Weights of a small mixture-of-experts language model, trained from scratch on English Wikipedia.
Size: 10 layers, width 256, vocabulary 9671, 36.6M parameters.
Experts: 64 experts in each of 7 layers, 128 GELU neurons an expert, a softmax router, a shared expert of 128 neurons.
Below are experts of layer 5 (counted from 0) of a mixture-of-experts language model. Rows are named router (the router's row for the expert), down (a neuron's output weights, with its number) and show model dimensions 0-255. Each number is 50 + 12 x the weight over its row's rms, rounded and kept within 0 to 99.
After each expert's rows: "raises" lists some tokens whose logits its average output raises strongly, later layers aside. This comes from a sample of Wikipedia text that the model never trained on.

# expert 58
router:44 62 62 35 37 53 56 39 54 53 56 53 39 44 52 69 67 39 56 54 68 62 83 49 39 41 36 59 54 34 52 61 31 31 36 52 45 51 55 57 54 81 39 42 43 65 44 52 43 50 46 56 47 64 61 34 41 73 39 60 43 61 64 43 43 64 43 48 28 40 66 49 48 68 31 37 53 38 67 62 54 68 59 34 58 42 68 63 58 35 59 75 55 56 23 59 56 60 53 60 55 53 31 55 65 51 41 55 55 52 47 65 52 64 28 45 66 32 72 52 44 36 54 62 59 33 53 59 56 40 50 30 22 51 39 39 62 39 65 62 71 36 53 59 57 65 36 60 63 30 48 40 27 35 55 55 62 36 75 49 30 49 72 33 49 68 43 35 29 31 62 45 61 33 29 42 36 47 37 52 52 40 35 42 52 60 53 62 49 57 52 52 40 49 70 54 53 50 55 34 29 42 55 49 51 59 41 65 43 49 50 61 49 63 71 36 71 66 45 45 39 42 46 50 36 32 57 43 56 48 35 27 47 61 65 66 55 53 55 52 29 57 45 43 62 56 54 54 27 31 60 49 45 39 49 63
down0:60 47 73 62 42 64 55 23 81 50 61 69 67 44 44 29 58 52 58 61 64 29 34 59 53 50 38 42 48 42 60 49 77 70 62 52 54 75 50 73 44 44 59 38 28 45 47 73 45 37 31 60 41 30 48 54 29 60 44 58 43 41 50 57 29 67 72 43 48 36 58 50 46 35 59 61 53 58 44 62 47 65 55 44 38 36 75 60 53 47 55 55 48 44 70 62 57 39 40 52 78 54 33 48 64 42 45 41 41 57 39 33 53 56 44 42 47 55 46 35 56 72 41 37 63 48 48 49 34 49 38 42 49 42 41 36 64 53 41 52 55 60 63 42 52 53 83 49 37 53 55 71 53 53 40 38 34 65 33 71 53 44 41 41 45 64 54 55 45 47 53 54 52 43 40 53 47 40 57 39 49 54 64 34 56 49 59 56 37 57 55 48 60 22 45 48 35 38 61 44 68 57 36 50 25 56 58 61 48 55 52 38 55 54 35 62 38 52 65 47 32 68 47 54 24 59 53 54 39 74 57 61 58 42 45 39 42 52 41 71 50 64 61 32 44 32 64 33 31 56 46 82 32 24 59 46
raises: " times", " of", ";", " round"

# expert 61
router:38 59 46 50 26 53 41 36 76 35 38 68 53 61 47 19 48 63 65 50 50 44 60 49 51 33 53 47 44 42 62 57 46 47 55 68 47 51 32 54 70 36 60 57 20 69 63 64 41 53 55 32 65 69 33 47 55 71 44 56 70 32 35 60 75 51 56 43 52 56 66 26 56 57 69 47 48 68 48 73 52 48 60 48 36 41 44 56 58 46 57 63 54 42 42 62 48 61 54 53 37 48 47 70 55 54 33 43 58 46 42 47 48 69 65 57 41 35 45 32 63 69 45 43 39 42 53 40 46 50 55 52 57 68 73 48 67 41 59 59 22 54 49 62 43 45 72 65 30 60 55 62 53 48 61 33 61 56 76 63 59 41 22 77 59 52 59 58 46 51 35 33 46 38 54 52 64 51 55 48 60 50 47 50 38 54 58 32 50 35 67 52 43 52 66 51 34 49 41 54 38 44 49 58 41 58 45 40 57 37 44 29 58 54 54 43 36 53 34 48 69 59 50 55 49 62 49 37 45 35 38 32 57 59 52 66 49 67 53 42 47 53 44 41 23 64 39 70 18 38 57 43 31 36 28 20
down0:57 51 43 44 46 61 52 61 39 57 46 60 35 44 34 42 44 43 34 41 37 48 27 42 70 40 43 68 59 67 54 52 70 54 59 49 23 60 54 64 52 66 51 49 36 46 46 48 71 67 65 47 68 41 29 52 60 69 61 69 28 41 60 61 63 39 64 47 41 51 79 55 44 66 34 61 27 58 48 41 55 51 47 51 48 73 75 59 64 70 41 46 46 54 44 36 72 43 58 41 32 55 65 38 61 45 29 63 41 53 34 35 62 60 40 51 52 40 52 72 51 45 42 50 53 43 26 60 44 38 46 56 17 51 53 46 76 36 35 47 47 68 42 43 48 38 55 39 55 53 48 40 57 66 62 67 68 68 47 35 56 64 54 37 44 44 60 63 66 47 76 44 43 41 55 62 48 56 31 38 39 44 30 42 41 51 60 57 50 58 59 50 22 63 66 55 47 58 57 37 69 58 40 42 24 46 42 42 44 55 66 50 61 43 60 41 52 56 45 63 29 52 26 60 45 58 84 41 36 52 54 52 64 49 55 46 53 51 59 58 36 52 31 37 55 35 40 38 55 75 53 58 61 27 62 45
raises: "-", " Native", " Language", "igr", " educ", "igious"

# expert 27
router:55 32 64 38 45 43 67 25 51 55 45 54 41 51 65 28 77 40 39 54 62 53 52 48 31 58 45 59 46 51 48 56 61 58 38 26 64 56 60 44 75 43 58 66 42 43 72 69 43 36 33 44 45 39 32 43 41 49 45 42 52 64 72 51 35 69 68 42 67 30 51 33 51 58 56 47 47 40 33 63 72 45 55 54 52 46 48 44 57 73 53 49 61 54 48 54 64 55 39 33 55 31 46 55 42 62 35 49 50 73 49 56 40 64 70 50 32 48 45 39 55 28 51 57 69 41 44 34 47 48 40 51 49 77 56 42 60 41 35 37 66 36 43 66 67 61 50 33 54 45 69 46 31 55 47 51 44 48 44 44 56 65 29 41 53 41 30 31 34 59 45 44 69 56 49 50 32 66 60 46 61 59 51 26 54 26 57 45 60 52 67 73 51 72 52 61 47 42 60 46 47 67 29 54 26 41 54 32 39 60 49 58 50 58 48 65 70 59 55 64 32 53 32 65 57 60 43 66 36 64 36 59 57 65 73 27 61 51 43 57 32 47 52 34 42 41 59 74 58 48 38 65 60 47 62 54
down0:69 44 59 53 40 48 55 49 37 58 09 43 39 49 70 59 41 37 73 40 71 63 34 65 54 46 52 61 49 53 49 27 51 30 62 60 56 40 52 41 43 56 55 33 47 39 41 45 57 30 53 48 50 62 42 42 47 34 53 52 43 55 41 58 34 39 28 55 41 63 30 80 54 59 40 58 40 53 37 67 39 48 57 37 52 37 68 78 63 69 62 34 48 24 40 32 44 44 32 47 33 45 72 27 47 45 70 31 47 33 45 36 32 58 53 55 57 38 31 43 59 49 32 42 45 57 37 63 53 28 59 52 40 58 71 46 42 39 59 48 58 64 68 34 47 64 62 53 42 66 32 42 42 50 47 39 38 61 39 51 42 44 77 51 57 58 63 63 22 62 43 49 28 49 36 49 56 65 64 49 52 55 57 46 58 41 31 37 55 68 60 52 30 55 52 52 56 51 73 37 53 58 40 49 44 61 46 65 40 38 46 37 36 37 29 41 53 66 53 62 68 51 38 59 46 55 51 39 57 62 60 48 58 30 27 56 62 55 42 46 44 40 76 62 64 52 50 60 48 40 53 41 44 71 55 55
raises: ".", ",", " of", " that", " in", " and"

# expert 51
router:41 48 53 66 43 56 65 40 46 34 65 35 44 54 50 59 47 64 51 36 50 65 72 60 40 66 51 49 56 42 70 65 54 32 59 65 38 56 46 49 46 56 49 42 52 44 66 61 45 41 43 59 60 29 62 61 24 42 40 62 59 47 39 48 37 60 67 62 50 64 36 44 65 47 47 38 51 49 28 27 33 53 28 66 57 43 50 55 74 54 78 26 58 39 53 49 32 59 53 18 32 50 56 75 42 44 55 49 36 39 54 38 39 50 48 40 74 70 64 33 40 40 49 53 45 63 42 54 41 53 78 43 59 57 63 45 76 35 39 42 57 38 59 56 47 54 57 61 64 47 55 50 51 59 35 38 53 75 52 62 41 55 48 30 42 66 27 51 37 51 22 71 44 31 39 69 56 27 60 44 28 65 56 36 46 23 52 64 54 54 60 29 41 45 56 74 57 43 53 50 58 60 56 57 32 62 63 61 51 43 28 31 61 24 55 34 47 49 52 52 58 36 60 28 72 37 43 53 40 41 58 58 43 31 55 53 67 39 51 59 59 47 54 44 45 59 49 50 51 42 40 55 59 44 57 39
down0:43 62 64 26 51 41 61 52 31 41 45 61 55 59 67 61 50 65 56 54 42 43 48 59 44 24 36 55 29 70 30 33 56 71 33 45 59 62 45 39 36 57 55 47 26 36 40 51 71 42 40 64 47 50 58 50 46 55 25 64 32 25 59 51 36 51 64 39 51 40 35 50 47 77 39 37 50 45 67 38 50 53 83 58 62 46 60 57 48 35 45 36 29 32 61 40 48 49 46 45 68 39 29 57 57 40 45 54 48 56 55 50 43 36 54 59 26 30 37 51 51 50 48 53 29 45 59 49 55 50 64 69 40 60 48 38 59 45 79 64 43 42 41 44 62 64 68 43 43 52 51 62 39 56 37 51 58 41 60 51 56 50 52 61 66 47 37 44 54 60 47 57 76 51 45 55 69 57 84 54 45 47 46 34 47 44 71 39 46 76 41 52 31 51 67 51 55 53 46 28 42 32 68 26 53 70 64 43 42 49 49 39 57 55 71 60 69 35 31 49 41 48 51 43 50 74 66 36 45 76 55 58 45 57 70 53 51 56 50 46 54 40 61 44 41 56 49 50 43 33 65 75 56 45 30 51
raises: "urb", "ulate", "5", "--", "2", "1"

# expert 44
router:61 42 56 49 36 48 72 41 67 45 46 53 58 47 54 34 66 55 54 58 33 39 20 74 49 37 52 46 44 66 48 37 39 33 52 53 41 66 42 66 61 44 80 75 29 30 46 58 81 40 39 53 52 57 74 52 37 61 49 63 50 66 38 59 58 47 61 44 58 32 66 51 63 40 54 71 40 64 53 56 21 42 35 25 68 47 49 32 45 31 37 25 38 61 61 48 57 49 60 35 55 42 55 46 63 53 60 59 22 61 44 43 64 41 68 32 52 54 81 51 44 48 38 57 40 51 43 46 56 44 47 41 36 55 44 55 36 48 51 65 52 54 62 34 40 63 42 57 48 51 42 41 45 46 50 64 30 40 51 53 44 65 59 18 28 58 46 57 52 51 61 46 60 55 71 53 41 52 34 68 50 58 49 48 66 63 52 51 42 32 51 37 46 68 44 40 48 47 61 69 29 77 40 48 53 37 72 40 61 46 48 56 44 44 47 41 59 63 53 47 34 52 50 47 60 51 67 43 69 43 49 41 44 32 72 46 56 49 62 31 44 63 66 48 37 67 62 23 57 40 64 55 49 45 70 36
down0:55 60 30 61 40 63 62 40 46 72 46 52 56 49 54 49 47 41 52 52 56 36 31 83 62 57 54 52 62 58 73 36 80 49 67 50 29 57 56 50 35 48 64 69 50 37 42 63 61 59 53 71 65 56 57 34 34 56 31 65 69 61 68 53 54 62 70 37 57 66 28 35 68 51 87 73 23 60 48 44 42 58 54 68 49 43 41 49 34 52 45 55 46 62 28 49 66 48 48 47 52 34 46 57 63 57 56 73 44 35 46 62 60 65 50 48 22 51 68 44 62 35 50 38 40 58 38 50 55 34 25 41 58 51 45 45 57 56 48 47 65 54 36 36 65 40 58 53 61 82 43 47 47 52 54 57 46 68 46 59 47 37 50 46 43 54 43 62 39 73 62 28 49 66 69 62 47 62 41 57 58 50 52 43 54 37 54 66 28 50 64 59 43 46 42 35 47 62 56 65 43 51 67 46 42 51 35 55 64 49 34 62 51 59 54 67 80 46 44 59 51 26 47 52 58 64 53 70 28 52 49 62 59 49 48 39 33 39 53 58 49 37 61 54 51 54 58 55 49 53 68 23 66 55 56 48
raises: " (", ",", "\n", " and", ".", " she"

# expert 42
router:49 36 54 33 32 59 51 42 65 50 55 55 49 52 24 17 61 67 51 69 56 45 28 66 55 58 59 68 66 44 60 38 46 57 50 33 58 61 43 42 58 54 30 53 39 47 41 35 28 52 32 36 63 54 70 67 57 38 55 67 55 64 48 49 48 26 71 46 45 52 75 61 62 70 64 65 64 67 43 59 59 29 50 46 55 30 30 42 37 31 38 39 54 71 58 54 51 42 40 49 46 46 77 59 52 58 49 37 57 62 45 50 55 49 68 59 51 62 60 36 56 33 58 58 39 39 52 51 52 31 51 29 66 38 46 54 68 35 47 37 52 42 41 40 42 66 58 50 38 34 54 59 21 63 66 38 60 60 51 44 37 46 40 60 48 47 43 70 44 23 54 62 68 70 71 44 29 39 48 53 64 45 50 38 61 51 58 53 38 58 52 51 42 44 60 53 54 61 43 66 26 67 48 49 43 24 51 66 55 74 28 57 35 33 57 51 63 44 48 59 66 46 46 54 42 46 51 56 59 37 70 51 46 66 65 51 47 30 51 42 42 51 59 38 46 44 33 45 64 49 73 56 43 30 65 42
down0:54 53 45 38 56 50 29 43 47 49 54 55 27 45 51 25 42 38 54 62 59 35 56 42 39 79 62 54 44 47 46 55 69 39 61 69 44 62 52 49 39 31 42 42 31 50 38 61 43 50 38 42 56 47 56 44 25 56 68 44 45 45 54 65 39 37 70 56 33 45 45 46 63 50 38 33 25 42 51 53 64 71 55 62 56 54 47 63 43 36 25 51 29 36 35 50 40 65 69 50 55 72 23 48 41 42 44 43 49 65 39 50 56 42 44 64 56 61 57 48 53 41 26 61 47 47 57 50 63 48 49 48 35 48 53 41 44 61 51 67 34 76 71 68 47 43 60 45 53 48 38 38 54 51 43 64 46 55 51 56 47 44 68 45 52 40 35 50 50 36 63 75 49 58 44 72 27 31 57 60 39 57 50 49 47 43 45 59 47 48 42 68 79 55 57 33 39 36 64 54 67 67 57 43 47 75 49 52 52 32 35 01 56 44 21 73 54 50 35 46 43 28 61 62 54 44 26 67 63 24 40 49 52 50 68 47 46 48 35 51 54 49 44 30 66 49 58 50 55 64 55 44 57 46 47 58
raises: ".", ",", "y"

# expert 6
router:49 26 58 40 44 49 59 57 52 38 46 66 59 58 54 36 34 35 66 47 77 62 38 29 47 58 62 65 46 75 47 33 58 52 56 38 65 42 51 36 48 51 41 67 64 46 45 68 45 43 33 34 64 32 65 78 66 65 78 46 61 53 37 74 47 48 49 52 37 63 58 59 39 48 33 25 47 56 49 55 33 30 56 59 37 23 42 40 59 46 11 56 51 65 63 49 78 75 57 66 37 48 54 33 70 38 32 56 36 36 47 45 54 55 50 37 42 33 58 53 52 42 35 59 53 46 57 58 47 51 33 49 21 44 59 42 45 58 66 43 54 50 49 41 62 29 51 60 58 42 52 53 65 43 44 54 51 46 31 54 60 51 51 50 41 48 75 55 42 65 47 62 63 48 53 52 57 50 53 52 28 52 49 42 49 59 38 69 54 52 49 40 62 45 49 41 42 43 46 43 35 62 40 33 37 44 50 55 37 62 64 57 50 54 47 51 84 41 58 44 59 50 42 50 22 38 53 86 47 57 68 50 60 25 55 26 44 45 55 46 57 75 47 67 51 42 40 51 48 57 70 61 53 63 48 56
down0:67 54 36 63 45 35 66 43 45 47 57 64 25 58 73 59 49 66 51 51 73 23 45 40 55 72 54 63 66 35 70 46 30 74 34 45 68 45 67 68 58 36 41 49 50 61 45 44 50 20 59 50 60 58 47 54 51 52 44 49 38 42 55 42 40 52 35 69 41 76 38 51 14 33 67 45 26 34 53 36 56 66 64 42 47 53 42 32 52 49 55 24 63 65 33 60 58 50 55 42 44 51 34 39 38 44 64 46 39 49 46 50 48 58 32 41 59 59 51 47 59 42 63 66 50 26 34 68 68 48 61 52 45 36 61 61 64 43 44 67 64 50 50 52 36 46 43 74 50 34 72 50 63 51 47 59 52 68 53 30 49 53 48 43 51 48 78 47 36 45 54 68 48 54 54 62 25 56 34 53 34 47 38 29 69 59 51 51 40 66 46 40 59 42 57 47 48 29 57 58 54 60 56 31 55 54 49 43 52 65 38 40 49 59 67 57 40 58 36 41 64 45 58 37 33 38 59 52 68 72 52 45 28 40 35 46 34 38 56 50 45 60 52 29 31 53 47 34 45 54 35 63 45 57 50 39
raises: ",", ".", ";"

# expert 59
router:57 51 50 44 35 52 53 62 57 44 53 73 37 33 64 43 75 43 60 59 34 59 64 52 43 50 53 32 46 58 43 32 50 49 39 37 43 71 34 43 56 66 53 62 60 51 42 71 60 61 51 58 63 36 59 48 62 40 60 36 47 47 63 52 70 65 52 70 75 64 61 47 37 35 40 44 34 72 62 47 49 61 36 47 62 29 38 75 43 52 48 56 71 55 42 57 47 51 55 44 41 38 40 32 66 54 56 39 35 62 67 47 58 40 47 31 47 60 53 81 43 38 75 77 38 35 42 28 35 53 36 78 41 38 38 43 46 24 46 58 69 57 47 53 43 40 50 41 49 43 66 53 37 38 60 48 65 36 52 46 67 60 30 58 48 48 28 32 44 63 30 48 61 34 60 50 66 44 24 64 55 47 45 59 30 33 46 41 47 38 41 60 58 68 61 45 32 45 54 60 51 60 48 54 39 66 56 49 48 55 63 40 50 55 44 38 49 57 64 60 35 77 56 40 51 60 41 30 51 48 69 51 69 35 60 55 65 55 25 65 38 64 58 35 43 61 55 44 59 30 51 49 56 30 44 38
down0:52 46 37 48 57 30 64 67 40 62 51 54 59 40 45 54 72 66 48 67 46 42 64 51 72 58 60 46 40 47 52 50 53 51 64 47 41 55 41 37 55 61 21 51 62 60 61 73 42 32 62 57 45 59 41 59 61 50 45 57 21 41 38 65 67 49 49 62 54 56 41 49 34 67 41 37 39 61 37 35 50 32 69 52 57 53 42 66 55 41 57 54 57 44 66 57 41 55 51 76 32 42 26 41 44 35 39 62 24 33 39 43 45 50 43 52 60 77 55 54 65 44 56 63 36 60 28 31 50 33 52 35 35 71 65 43 23 64 35 73 52 53 50 50 49 44 67 60 49 71 62 56 63 35 47 58 37 51 60 44 51 45 53 56 53 36 42 55 41 30 29 43 40 54 58 53 35 61 58 53 49 52 36 32 47 33 28 42 44 77 41 38 58 47 47 58 21 69 46 55 55 37 47 48 40 31 62 52 27 37 50 42 53 38 52 73 39 34 34 46 62 73 40 52 31 61 54 63 53 26 53 48 51 41 61 36 48 72 67 56 57 34 65 50 56 64 67 46 33 42 53 54 60 48 58 66
raises: ",", " and", " for", " of", " that", " to"

# expert 24
router:48 50 69 44 66 56 60 65 35 53 55 39 47 27 42 54 66 36 35 70 72 58 60 49 46 57 52 42 56 27 61 32 56 52 24 26 49 48 67 40 49 62 28 56 37 64 29 55 43 65 46 63 52 46 79 62 65 51 69 65 45 45 66 51 26 48 45 38 50 52 50 38 42 77 50 33 54 58 66 51 57 46 53 43 43 69 30 49 56 78 50 45 51 14 26 49 53 51 54 55 62 37 49 52 49 47 65 61 49 56 57 68 55 70 54 39 42 61 49 38 38 33 37 62 48 44 54 71 43 65 65 31 41 35 29 48 66 39 55 56 56 25 55 46 67 34 55 46 50 33 41 63 57 33 46 63 42 69 48 50 63 54 52 59 41 55 57 71 53 45 61 56 66 64 50 52 61 49 45 62 38 36 53 34 59 59 48 63 66 52 70 32 44 33 46 55 27 48 36 41 39 46 66 60 53 66 53 30 37 38 56 34 51 56 52 52 34 45 46 46 68 54 34 52 63 42 57 41 46 49 53 40 60 57 49 48 47 67 32 65 52 47 43 29 60 42 62 68 34 24 44 48 68 30 55 62
down0:58 52 53 60 42 41 67 51 38 66 36 33 32 52 46 52 52 48 54 48 36 52 41 72 64 44 53 54 57 46 54 37 45 57 53 41 61 64 46 47 72 57 53 50 25 71 50 62 71 49 54 67 60 49 63 60 68 75 82 49 50 49 45 42 33 53 45 58 35 26 48 51 54 73 41 38 53 36 54 50 61 47 43 44 66 38 76 41 52 48 41 51 55 49 51 54 63 53 47 70 64 48 40 59 56 64 48 41 35 23 51 53 44 32 57 56 63 48 25 54 50 68 36 74 51 37 40 36 26 49 49 35 59 67 45 59 27 48 35 61 50 13 52 32 50 40 65 54 58 66 45 62 67 60 23 64 45 34 33 68 67 58 33 38 45 61 39 49 53 65 62 68 43 44 59 64 47 33 37 38 54 44 61 47 53 47 46 39 59 38 66 65 44 48 66 49 46 45 45 54 50 52 48 61 45 48 46 51 54 55 41 12 53 40 43 56 40 54 44 60 53 61 67 40 47 58 77 58 53 68 52 36 60 36 45 49 26 58 34 50 69 62 62 33 47 35 43 43 33 37 68 39 74 47 54 67
raises: ",", ".", " of", "-", ":", " and"

# expert 19
router:39 47 57 59 57 49 68 35 38 47 30 55 56 55 46 52 58 64 66 78 64 49 50 26 49 48 49 42 46 46 60 82 36 57 44 42 78 39 59 49 64 32 49 49 58 74 58 62 61 50 43 45 44 38 48 43 77 47 61 37 51 31 54 72 56 51 52 66 45 48 48 39 75 54 34 47 24 25 58 55 36 51 51 45 59 59 44 31 18 48 54 52 68 40 47 65 52 48 47 52 58 45 45 58 30 63 54 57 36 59 57 20 47 61 45 47 58 41 53 61 46 40 30 60 37 70 48 56 55 39 35 28 44 54 46 48 63 39 51 72 47 46 54 62 60 66 50 46 47 54 56 66 36 36 60 52 39 85 64 70 60 46 51 42 65 62 58 32 37 44 55 32 67 33 42 39 45 54 46 22 52 63 54 67 30 28 65 46 54 42 47 39 68 46 51 49 26 34 46 47 50 42 36 39 62 62 34 49 59 63 69 41 49 46 37 48 52 48 61 50 47 42 58 36 60 30 54 47 55 37 39 29 69 62 42 44 73 54 48 60 44 27 66 28 47 77 43 42 46 45 54 43 47 44 44 54
down0:42 63 44 55 45 46 56 47 66 53 56 44 52 58 20 63 42 39 49 58 65 57 64 41 43 55 34 38 49 35 34 50 40 61 63 72 31 52 39 67 45 65 55 50 47 36 49 38 55 57 64 39 54 47 39 35 65 46 54 71 39 55 61 53 45 56 48 35 63 66 31 56 42 61 62 65 46 61 39 52 56 52 36 49 56 52 52 62 34 33 66 44 41 42 56 50 22 47 44 67 47 35 72 47 99 47 44 49 37 43 30 43 76 67 55 66 57 42 41 57 50 29 29 49 47 66 50 52 49 53 35 45 48 37 48 64 42 57 54 56 44 52 56 51 56 37 35 64 39 63 59 36 32 42 59 40 53 59 40 31 46 26 50 30 42 57 42 53 44 40 40 52 59 65 57 48 67 44 54 35 48 49 56 19 50 68 65 37 72 53 50 37 45 48 35 61 56 60 52 56 60 65 60 29 45 28 39 51 54 52 60 50 55 38 68 33 46 70 23 46 53 42 55 77 18 42 42 66 52 44 51 54 73 35 46 62 34 55 63 55 41 75 43 29 64 56 50 37 46 67 57 60 35 52 49 45
raises: " to", " and", " the", " for", ",", " with"

# expert 60
router:49 54 60 52 65 33 71 30 69 48 50 45 58 60 47 41 40 65 70 41 47 55 45 50 70 45 58 47 59 29 37 40 49 45 40 54 72 29 45 62 36 69 59 49 49 46 55 50 58 67 36 42 52 63 58 55 32 19 61 59 63 64 27 46 38 68 66 67 58 46 47 49 65 39 49 50 28 44 60 42 58 34 48 65 52 51 46 47 42 35 36 63 62 64 49 48 26 33 61 50 38 68 37 60 48 50 46 28 55 51 55 54 57 58 50 60 52 67 59 61 51 41 35 76 63 55 39 54 34 32 62 42 59 50 81 46 48 52 56 65 31 37 29 57 48 44 35 41 55 66 51 47 55 43 71 48 47 47 60 55 33 34 66 48 51 50 54 59 43 50 45 66 55 44 54 48 42 56 30 54 64 38 47 50 54 48 65 56 61 38 59 81 35 36 55 40 42 54 42 71 51 63 69 32 40 47 53 65 53 36 33 34 29 29 45 57 53 30 60 61 56 42 65 40 53 36 43 72 71 21 40 58 31 57 34 68 65 58 66 59 51 49 60 53 51 58 49 35 41 40 63 41 75 68 30 64
down1:50 61 64 40 44 53 46 36 27 27 65 36 54 73 51 46 27 46 75 33 64 50 44 64 51 50 64 58 61 41 40 59 54 63 25 39 46 48 47 41 36 61 61 57 38 29 45 54 68 47 69 46 47 62 60 51 70 40 51 41 62 43 47 44 55 52 51 53 49 57 69 45 48 38 61 52 34 55 50 44 59 54 56 44 59 25 66 53 44 48 54 69 31 35 53 62 48 48 51 32 48 64 66 13 72 62 57 54 53 34 53 35 65 60 48 54 57 64 36 47 42 49 48 51 39 47 30 72 46 55 59 64 28 64 68 71 37 49 23 70 62 17 58 60 54 48 49 55 39 33 71 67 46 48 46 54 41 21 69 44 57 46 60 57 47 51 26 51 47 70 50 62 49 61 27 62 45 45 46 43 45 34 57 55 48 48 54 45 50 54 59 61 34 56 49 49 52 53 49 53 56 49 66 35 41 71 56 45 48 54 62 54 58 36 36 49 63 49 67 51 28 49 44 47 53 61 57 74 40 40 36 24 59 46 26 53 41 47 46 58 60 66 32 60 35 47 73 49 35 52 33 28 50 59 63 25
raises: "urs", "”", " love", "umb"

# expert 28
router:20 25 54 65 69 49 44 30 34 52 35 63 48 53 57 47 42 29 54 45 56 58 59 71 59 57 42 52 32 38 46 52 35 38 54 69 40 33 53 47 50 57 38 25 67 61 63 35 62 66 53 61 50 40 24 60 36 47 36 57 63 60 62 52 38 59 57 52 62 58 36 53 48 57 68 56 44 41 37 38 50 35 38 63 64 56 45 58 32 52 17 40 53 56 50 47 50 47 44 27 68 39 51 65 54 64 52 34 65 56 34 34 36 64 47 40 51 48 50 48 50 51 37 47 61 58 57 61 76 37 58 50 35 36 41 38 45 57 62 56 44 39 30 76 54 51 42 49 49 26 48 58 62 51 55 41 54 53 56 42 52 55 66 47 54 41 48 53 49 65 62 27 51 57 52 69 59 56 64 55 34 30 43 44 48 51 37 46 58 56 63 66 47 55 48 42 78 69 35 70 58 66 37 42 52 38 75 39 38 45 75 38 42 44 42 58 23 38 47 73 54 59 63 51 84 54 49 49 58 61 65 55 36 44 29 44 54 38 59 43 64 52 34 44 41 66 45 42 54 29 62 19 43 59 58 66
down0:42 44 45 53 43 61 51 40 47 41 47 81 55 50 65 28 46 37 54 71 37 56 45 46 46 36 58 47 47 53 48 48 26 42 42 46 38 58 58 55 54 63 46 34 66 62 36 56 57 55 28 27 35 48 57 45 43 46 30 70 47 28 69 56 62 37 36 50 51 31 32 58 61 21 69 31 39 54 28 41 37 52 44 54 35 65 41 39 47 45 40 45 49 55 44 44 44 51 60 44 62 53 40 33 41 25 54 40 49 40 48 41 53 24 55 36 36 45 57 67 25 33 59 49 48 66 50 57 64 51 56 45 44 51 39 78 52 35 45 60 36 58 58 43 44 32 59 28 60 59 30 58 42 67 65 48 47 57 41 60 48 64 50 40 46 51 57 57 52 61 70 29 53 48 69 64 54 37 42 48 50 58 56 73 34 37 45 39 52 45 49 22 70 48 48 46 50 57 43 51 48 47 56 73 44 59 69 45 47 30 44 73 42 51 31 52 46 55 53 38 51 73 39 24 51 35 45 39 66 25 29 36 47 70 59 80 41 49 46 54 26 42 61 60 50 59 35 40 42 49 30 51 32 58 47 34
raises: "0", "9", "5", "8", "7", "2"

# expert 54
router:58 59 34 58 60 61 72 58 47 52 50 50 53 34 24 45 43 40 47 63 64 46 52 39 74 50 46 53 39 49 28 54 47 27 50 55 50 31 48 41 34 52 43 55 39 66 51 69 52 39 68 57 44 55 42 49 65 32 45 26 30 18 33 74 57 64 48 50 47 47 57 32 51 45 41 29 59 70 45 32 35 44 54 47 53 66 57 53 36 38 43 32 41 61 56 40 22 62 82 65 54 32 42 41 51 36 38 68 68 51 54 51 42 56 46 33 52 28 65 58 52 31 47 51 46 54 52 49 52 44 35 48 53 45 52 44 49 64 45 62 28 46 38 38 50 64 55 46 47 73 62 57 75 44 48 68 49 40 44 54 35 50 62 33 74 60 52 47 56 49 66 42 36 44 58 61 44 41 64 34 25 47 28 62 67 60 56 81 53 47 38 39 48 54 57 46 62 36 32 48 43 37 58 76 64 53 64 61 69 50 27 40 70 53 45 45 56 72 51 71 63 50 44 45 36 50 37 51 53 51 63 63 55 44 39 64 59 51 49 49 50 41 44 74 65 43 64 59 55 39 35 70 42 45 49 41
down0:44 44 49 32 37 65 37 41 42 58 53 48 49 43 61 47 48 68 63 54 63 56 50 36 68 47 46 52 50 46 28 45 50 41 54 39 65 52 43 51 60 53 33 32 53 55 53 49 43 59 56 60 43 50 62 71 54 49 73 69 79 48 46 69 41 58 66 65 46 32 47 50 73 41 39 52 57 55 45 46 53 56 45 45 28 49 69 59 59 37 51 46 70 53 52 55 62 46 36 59 56 43 46 54 44 39 43 41 37 53 39 44 46 03 33 40 48 53 39 55 58 42 33 57 60 52 32 64 55 48 40 60 57 69 60 67 45 49 33 58 57 58 44 79 57 45 55 27 44 35 76 60 46 45 56 41 24 51 58 40 46 58 69 67 51 50 42 42 47 47 41 48 49 27 54 38 66 61 54 80 48 54 42 57 79 42 56 21 62 60 36 49 61 31 50 44 52 83 57 34 43 41 52 53 52 33 67 48 56 35 52 58 53 64 37 48 66 47 60 57 87 55 41 56 75 47 39 41 56 57 40 57 42 46 64 68 31 50 52 49 15 50 33 53 44 39 75 56 46 46 48 55 51 59 65 29
raises: "Ar", "to", "by"